{"activation": "swiglu", "routed_scale": 2.5, "router_bias": true, "init_std_router": 0.0195, "qk_norm": false, "attn_scale": 0.177, "init_std_o": 0.0153, "lr_mult_o": 0.803, "final_lr_fraction": 0.0, "seq_len": 512}
Below are experts of layer 9 (counted from 0) of a mixture-of-experts language model. Rows are named router (the router's row for the expert), gate (a neuron's input weights, with its number), up (a neuron's input weights, with its number), down (a neuron's output weights, with its number) and show model dimensions 0-127. Each number is 128 + 24 x the weight over its row's rms, rounded and kept within 0 to 255. Numbers have three digits each.
After each expert's rows: "raises" lists some tokens whose logits its average output raises strongly, later layers aside; "gets" lists some tokens that make up at least twice as much of what it gets as of all text. This comes from a sample of Wikipedia text that the model never trained on. Tokens count by the router's weight.

# expert 130
router:161157126128146103095107117111139163123176129124167169121146118150170152111133136139087181156127091120150100142076101170109176096144108153173134159108122102151140135146155133141133133102131151100127161133110161160150146161127094120161120122126109131120113120150162130165083157179122151118119137142109138172100140141103094124100125122097140137125141144151147158120110145109096137152168
gate0:101141135136156145109108137098099107149156107137072137083136118142180108113155111130110098127138132133086148131089154128138133090129092120189137135131144123142158151073111132152155118091153135086121157163143189137127145089110145111139132132103119152095138154103154129145131129132155127132098140129144127098113130143148113143112114168134070105105138113195135142113121160118129178138111
up0:141142149094143123159096154170116152130140120146126165153158094127120180095159127108118111104143115103137069099145139116120153128147116145184135094151141122154161120120142139143104100151162131125149141097144166111144125147141127113134149155119171151127142163131178158111104128154147124116100146126122155155178131126160096141126166135091127124106148158190164150165122159141139168131108
down0:131125137100123126124126129137138109087158154097155160101105091131168127138099095119098117111081172153102182111175154143159100151114095140132139129135082127140144080124144091176144144117137138136092122135124163101143146084148130150123135189120113130159151140126116118137129093090103111130164097119108127081123154099136102143148158120127165137142079135176143106121145116127121156129133
raises: "ing", "ings", "ed", "ling", "ering"
gets: "ad", "is", " New", "ur", "idd", "ig"

# expert 93
router:135147114161107116106151131130145147139142147124158155093118140169168120106172141149113133171104099102162115104125095136106134105132133177134111157114142096136148116137122113112142119122143162156139121153062120142162114160143143152166126121139112107105116126156132149168144131127137175111134080081139094129072131073127111172118123127093134143088110155154111172104097151119160134152143
gate0:108105126140113125098132129110126187117148121136082153112130168144155086135167181161159125184156104136118139157082102090118151119140097131131127106142062124181133123158079148112116125134120130081141087131076113118126156134134142149148095103134108162101118118136106155108138127113127166110124110114114157114115109097135129142133154149101092111098158138132131103119108123115120097147161
up0:121156134156144144158131096139093117133129150135123123165125135190149123119121137139134097128098097129098157158125124161073141140139084112166161123100125150146128121064112133100167129108150132123106149117113125094177103090172133149175150155106110134069128109144119185110111108100144152123110107107098127103119142124128085130157163113110112113143144126108081133129133146143097101139147
down0:118136137151143089166141133120122127143111088144116120112092175119137143186097097164121143122156075179172152161146146080125146146136103097127124093173133197166142131139147147129121143127140141172091144114092143098143125126130093087147122128168100126153117118103129116149140123157143142136087136161121148122131125145139080131137160111129106095119151130142134098127173136141127103108131
raises: " ==\n", " ==\n\n", " ===\n", " ===\n\n", "==\n", "==\n\n"
gets: "B", " and", "–", " B", "her", " have"

# expert 72
router:129175115165123117087109119111166144100109162148153156090136123137178151138141143161083164149099123095172075100123082156085144100151129159122114170136126121165147117134162120113121159130117122133137133166130142148119101136153113163133108122140113085140111105171130149150092165150131144113101088103129114116087124119116116139127152115088136146110109128152135128116116176095115162144141
gate0:142135091139096126120107113138161114148111097120097062119153114140117133147144124164133129184110124088125091153089144119140156094147118131122117164111169114135117146133164142125137151098136111098116173140135114151121140088056148131127099159158197143088120113164122142143113130106159156117148122102104108130122109136100142118121131137106099112115094108116129162150147161103091117088153
up0:123134132135130138068081131167121126120100116131157125130122117115150104171128108167117101123098137114115093155113201150138096139154126132126147120175086128166089111113107119160133150146127082068118073142140144161113149119092131137162124153147127164088161093125108107155133111124115152120104123124113144113137140124127148139109126143122142143067141159090154104140141162109102117129102
down0:149173131152089109100145144125115127154111143149131127123088094127133127115152111121135095093107146105137173131137111144146129175142126105123071099128155082139103155117158131138175140150128123135155100080124093163133121205185127121090095153094131143138103122114179109101120142111122099122180091154142119138129118119146105123147134152140121158137142099122168099103141122141137129111139
raises: "attle", "ird", "ul", "at", "att", "ald"
gets: " B", "b", " b", "B", " ch", "ob"

# expert 110
router:146168121130174109115095078107138184115130131133172133103152129135163126096130121133095146148086135125172123101073120158132164096148096164157127155124175116138145107162117133142100168115134128121140129158101156136132149153149112123144091108124131092086081090142133130132125141172171123128100126110125131160097121150114142134116107113133149167101105165131158133122113149093134109162144
gate0:144142139160105116119121118084090111101089120124157073139136135156161116093122093152122128107141121150158094144094137137128145103167105153118127117067075148124123128166133095116108152099174122118096118087115095132109165130080149144132129149126124168084127132120145121151141112158174133119090157088111114106148087136106146119151150105105136125128142142132169097141108173108138121144133
up0:133119118103156138147139149128157133134103132138125149086152137068116114105123132121104094157130163103073121116149117090154138147131080104148149099116129141110180154121126118110132113082090145159121093116115135126101124125130147124113119117157154098129113100035098133117120165138111129105153110134110116165126151118102130095124131099129099116110151071106076124143148121144172097143117
down0:156105096091120135110106119122102106108118148091158132110167144107161160163165180108083182100127151158133121142131123149092118139146133149122143122122096166134110114135165133139119131152132137101120124162111135143163115178122134147146138125174133128160095084097152124134146154116159142117119090127138089100130149187155132129147165127128141115148137143090109151095122147096065126116147
raises: "s", "ues", "ents", "ually"
gets: " |\n", " con", " ex", "id", "c", "ac"

# expert 39
router:132109109141166111104118128109139177137196161171127108101169143154158113088136160111161146124115097084173112130147102155099144109167106136128122152109130128140162096101112115120111161092126124139120149140084154139150134142160095142182096110142111113106119096123147118149121116149146132117115090089102117156112162121078098149123153122126136150127104130170161169118111132121133119159136
gate0:108110145143154154170123142153108135133131183155140153124082126112142137101117145141137193140145112098125167114130117158180098129124091139144153118123113125108172098155112131100149122115118138099173154157152115127124085092074115107066111141149132143107141103117132119137142092136149139118124097111131140103152156101119161104104093123134132128094130129105168133161093106099088107156153
up0:140095112091142116123115160096141122127143127162178132066102163148107123143109109145092172107159144094096138110120151124124128141069133158131144110104170135090158142128105117113125140094170130094168173117086154117112157140077171138142124163097135135122136181137100115146137094142162142132146131127123162107080133131120100119140148119124160103140125120120173129119131127139120130140098
down0:132145155086116136147117125170138184086139150153113138152110132121118131127125088122053150105155099133110166153115152128096147115084136133098141134169142125146136114115127124144111151097115163117131106125107174132159110077152143120108084136104142152080124162152110130172159136147122142195123135130109148089092111125109123148142160137126145125119160122097136127145110091103136100151150
raises: "ess", "ald", "k"
gets: "on", "ri", "le", "ol", " colle", " Hol"

# expert 43
router:126149097152168098110130117078117161131167152136164136082115136159141140116146116182104151137078106111145102108105029129122144078124114124152111131139163118162140105138152104116103140113148139168109153143114152139164141146124097140159092102154103100123117138121134135148096163150107149113138119088119110167120137126117107145133132130132136125091112161148159148113131165106145135138137
gate0:131160118144135159149140115158153142134123100144163127127135127165125128141152128158140170128149110115130131108124134108129134124109128194089140134118111163106119140152106193120088139139127172111156133124130100139118126109124108158129093195087150096124087138112078139157146170105122085136091093102104081153123150125106097102100130101102091177146126159149112137119138149116131103110140
up0:107138126111116181143112158153105126156154144130112100148100099122106139186100119144131132111137156162144122123129106110143151090107153140075116113137142149111169140116147177115099122168136155095129116101165161114110108110127146102150122145096122124148133145151110131130103170110142120114091094111113100119146151161160093123114082104164119107146164130166111103129144118085062127088127
down0:087106049115148160146145126149116137118129142135148126097091135143163098112122128131104142102146142106119113163116121130125101145140148144103081142147158135175146152137156100148158142162125169130100136152114155129092112151163161150091087170095111138107122164159156136088104159089121164178121111133135118098116119119129142148109141141128149110130142112077115121129080135158122131130159
raises: "erman", "ers", "os"
gets: " F", " M", " B", " f", " S", " T"

# expert 34
router:139142106148176085094103123102143159134136157161135119072131126151136139095145154131108161141096097111144100127135093164133119092150117133148098142136134121148131112134151094130128155074137139154139119145106148178149133129146101157139104078145095077094072123126169142125107138149164157095126121132127103156097119118137097154105131123104162147114089128176129142098113157114129145151155
gate0:209139123129123134139154101130121118068108138128100177162111154133134104139130155107112143119151123145105151128121141149148104120108109138116100135099142114143133131167123130133095151121149140076155133131114177112088134101156113114108115090140148098157118149151105165120108198134114127131100113134107141112066152135103135107092087121069111129125124154099107159126105094117138133140154
up0:094179142138180127145137123150141169141175108151159117174119095137140164119112097122141162130155092149156111113167109085141168121128143124145134167123100156096158142090096112115136131142128126167100135075121101151147087149126130159138163130153113171086115116101114147105133089130164122122139101147146114171155155143119132140156123124171118164154096131136144124125146143112127112144104
down0:121146084133105176117073092122086107138117136155110104172124136139086171143116152162078116121121090106122139141120163126140107151124113142099126117162131129111120138148119137132117064114104114140103158143148155166119114110169096149144110110073131094170120132138107173132134162106104132093132093113108113137120143085117133145091077142131162150119106143112166135131149101127138134124119
raises: "1", "0", "2", "6", "5", "9"
gets: " ", " l", " area", " near", " col", " $"

# expert 75
router:137124121173151084108105128092169180118124170141156138107121123130159128105129147125104174161100113112158074126110080149100135114151099152131104136098138124155127074143139141107126154114159152144142136116106152137141102110157109155153128098176105116136083116134161150138104170146143165133106114111111125164084143117087116165125165108101148154105126138152125124109113165127114138127159
gate0:114131136140145115133126130180168151126120110126136139150132133151105111170122132097115160125102142115147110115095120134127149136152128116096157065133117132156109158142126141160129087109132100078104151143117159134135161142117081157103081148126160120129124119175145117152166137133120081166094182147127127170172132088143144182112123116149104113150108141074120099124125115126119152162096
up0:152116153123122156161124123079095143121134114132112150124133142123137132124149149131130123106121097140165130143123144121074142130159102153125133111133116141123121146126118132153116127170134127148108138159179086171186144148154073134102058108144129144069133097137112124144134090148100165137145114088137095129104157095152127076118127119126155087194144109146147142120125113119087138145120
down0:156111121120146157110126120101102161134155098171091115132139166117166128201145141083131130115146134101094101115109089129160114145127122133158113132117147120140128133117119126122104169148095154139104154095116143162155134102098084124149124178127134138126109111131153120135139109134092134130158120110116202132125171107123108136136108116122104119123117140164120108154122089077145122050104
raises: "per", "1", "2", "duc", "3", "4"
gets: " ", "–", " (", " "

# expert 9
router:148139115152160100132108082117132136147115122138120145088126105179145155131142128170085164134102097082161070124123063148099141102135129146129096138095165110178171137140115118110090161113171154164150154152097156147128132130147124146144126102164110121114131130131144164127103156150162148125112121107140142175137144116102135163123150132119152146096123155139163149109104157123145123141117
gate0:144120136148120108129095161122173135126148114142138129155119152177120157120166124143130114149082112129188134143113137160137152161114103095146128122087094086159154147108192149118122116147101144133132173136132121137141112148125106129144090112156124130111102106169146129127137146111116125136090109106100137092110189108087126142114114095150100170128101161157150152093147101131141112174156
up0:123110111103111129143092128146121120123096103128123112147106121170103118143129096120112111129150119101124097146143121169149131144100171079119118105096138144130120172105161159155097116145126123131139195140135097119112154136116143143096160120138165145139128165165107144091132163077136098162098150129172158071136132145097175127133133124165116149122136166102108092140137079147119098152108
down0:107170152129109101119133126119162140101136067177166103104124098123142126120161126123125170127112067156114098114110089148180152152151093115133136125107165124112149124102136129115141153128120085117149144133102153116128096133118115152124100135120121145167130142122090145180088111106148096143124162098150150132105154135131118150075083122159103167097123145132138121167112086135110120112136
raises: "o", "ever", "ate"
gets: " d", " D", " N", "D", " F", "G"

# expert 95
router:128120125160164117102116106119151140096148138167119122117133128148129104140153139144139155144072114088162077153103064148099155107130124158135095136130125129151152085115144097128085141124141137145150182145094138153163138144121106133149103121128120091115147105126159152117114135126147171082121139147142134135125140092103107143088144096088130146110147164165179116093107170124119154150151
gate0:119146105142119125156145125125099145126081141175157135193137136149117110093117168130079111101104125101168147103113120150150107126131160100122085170077114122189150151178142134131095137131123129123160116111179113151153126146134125119140155147112089146121128114118157139099145136151118136174118127165150145122134151109109121158116164135149143115092117155162147122140081129149123154157163
up0:120115132099150113094115138136157112147147134107147135116130138138122113127158112117121156156102118124115140128096120165120137143158110142089111170133152118090171118129135097110117155120101160180125076161094155122149160109161100135069116054130121132158178165128127121101109064098128119107142145122145140139120106117108145100152118134139125168124123111121135159184170116086130141143129
down0:124097167128123140147090139139125100167102110140104116099140155136133106158099123152100126142140090148130132148098097113075115168077145109122104134166142107164122107121160113125098133126167120172118111115140094097134152145162125160094122071137147130140141155139153150137114118149144146090118068108173096148174131177175127112145144165137148117113109123128109112107104156128131138110144
raises: "ig", "ur", "ung"
gets: " h", " H", "h", "th", "%", " km"

# expert 142
router:164114126149172094075128122112134148142152141128118167130141140138117134120141150137118150154114121123174154126134103178122163091156080138134120169120160078176173144161158111121118121133150148180138137143132134152163109113147121140174127122157102091109108135141132165146103188135155174103076116148092128130123158122132110129094122124098124126093120140137117123133101139120116145126173
gate0:120117110139128129129110113120162138086101147165106111156136169127161143138086137127165135120156140139177126161152147123137144107139097129130086136148144184118168146133201107122152116108127127155122150139131112127156158106071112127108102128120089123121122110106164149112168133128114103138148069142144145104138141088124087106107118163144143134136149121147166141132149165132083135078096
up0:087128105154119117128127092147144126139138103087123153139110138162151122106109152148189139152085118123156141130122128141118179129147101078147150148114093130122163157088118080135147136120155079134158126101137078090119138151102144163134144081119150154109076135120160157118142125097137132132124100111108129111151086154109176140132118122095123122137093139129149154119149121173175138133129
down0:113133114113115146139125117137123109124124172143132154102151159108100104149141109157152153150160120107127118166148173094154111167146137131130134120109132135117118126113126128114109127170107097106069118142158081154164162137195144123116116130122127123184108109163167138150115123157151142115162114079134150123123086108164107126156146133081115119170096180160117161126157124126147117098156
raises: "ist", "ize", "a", "ism"
gets: "at", "ot", "est", "t", "ent", "pt"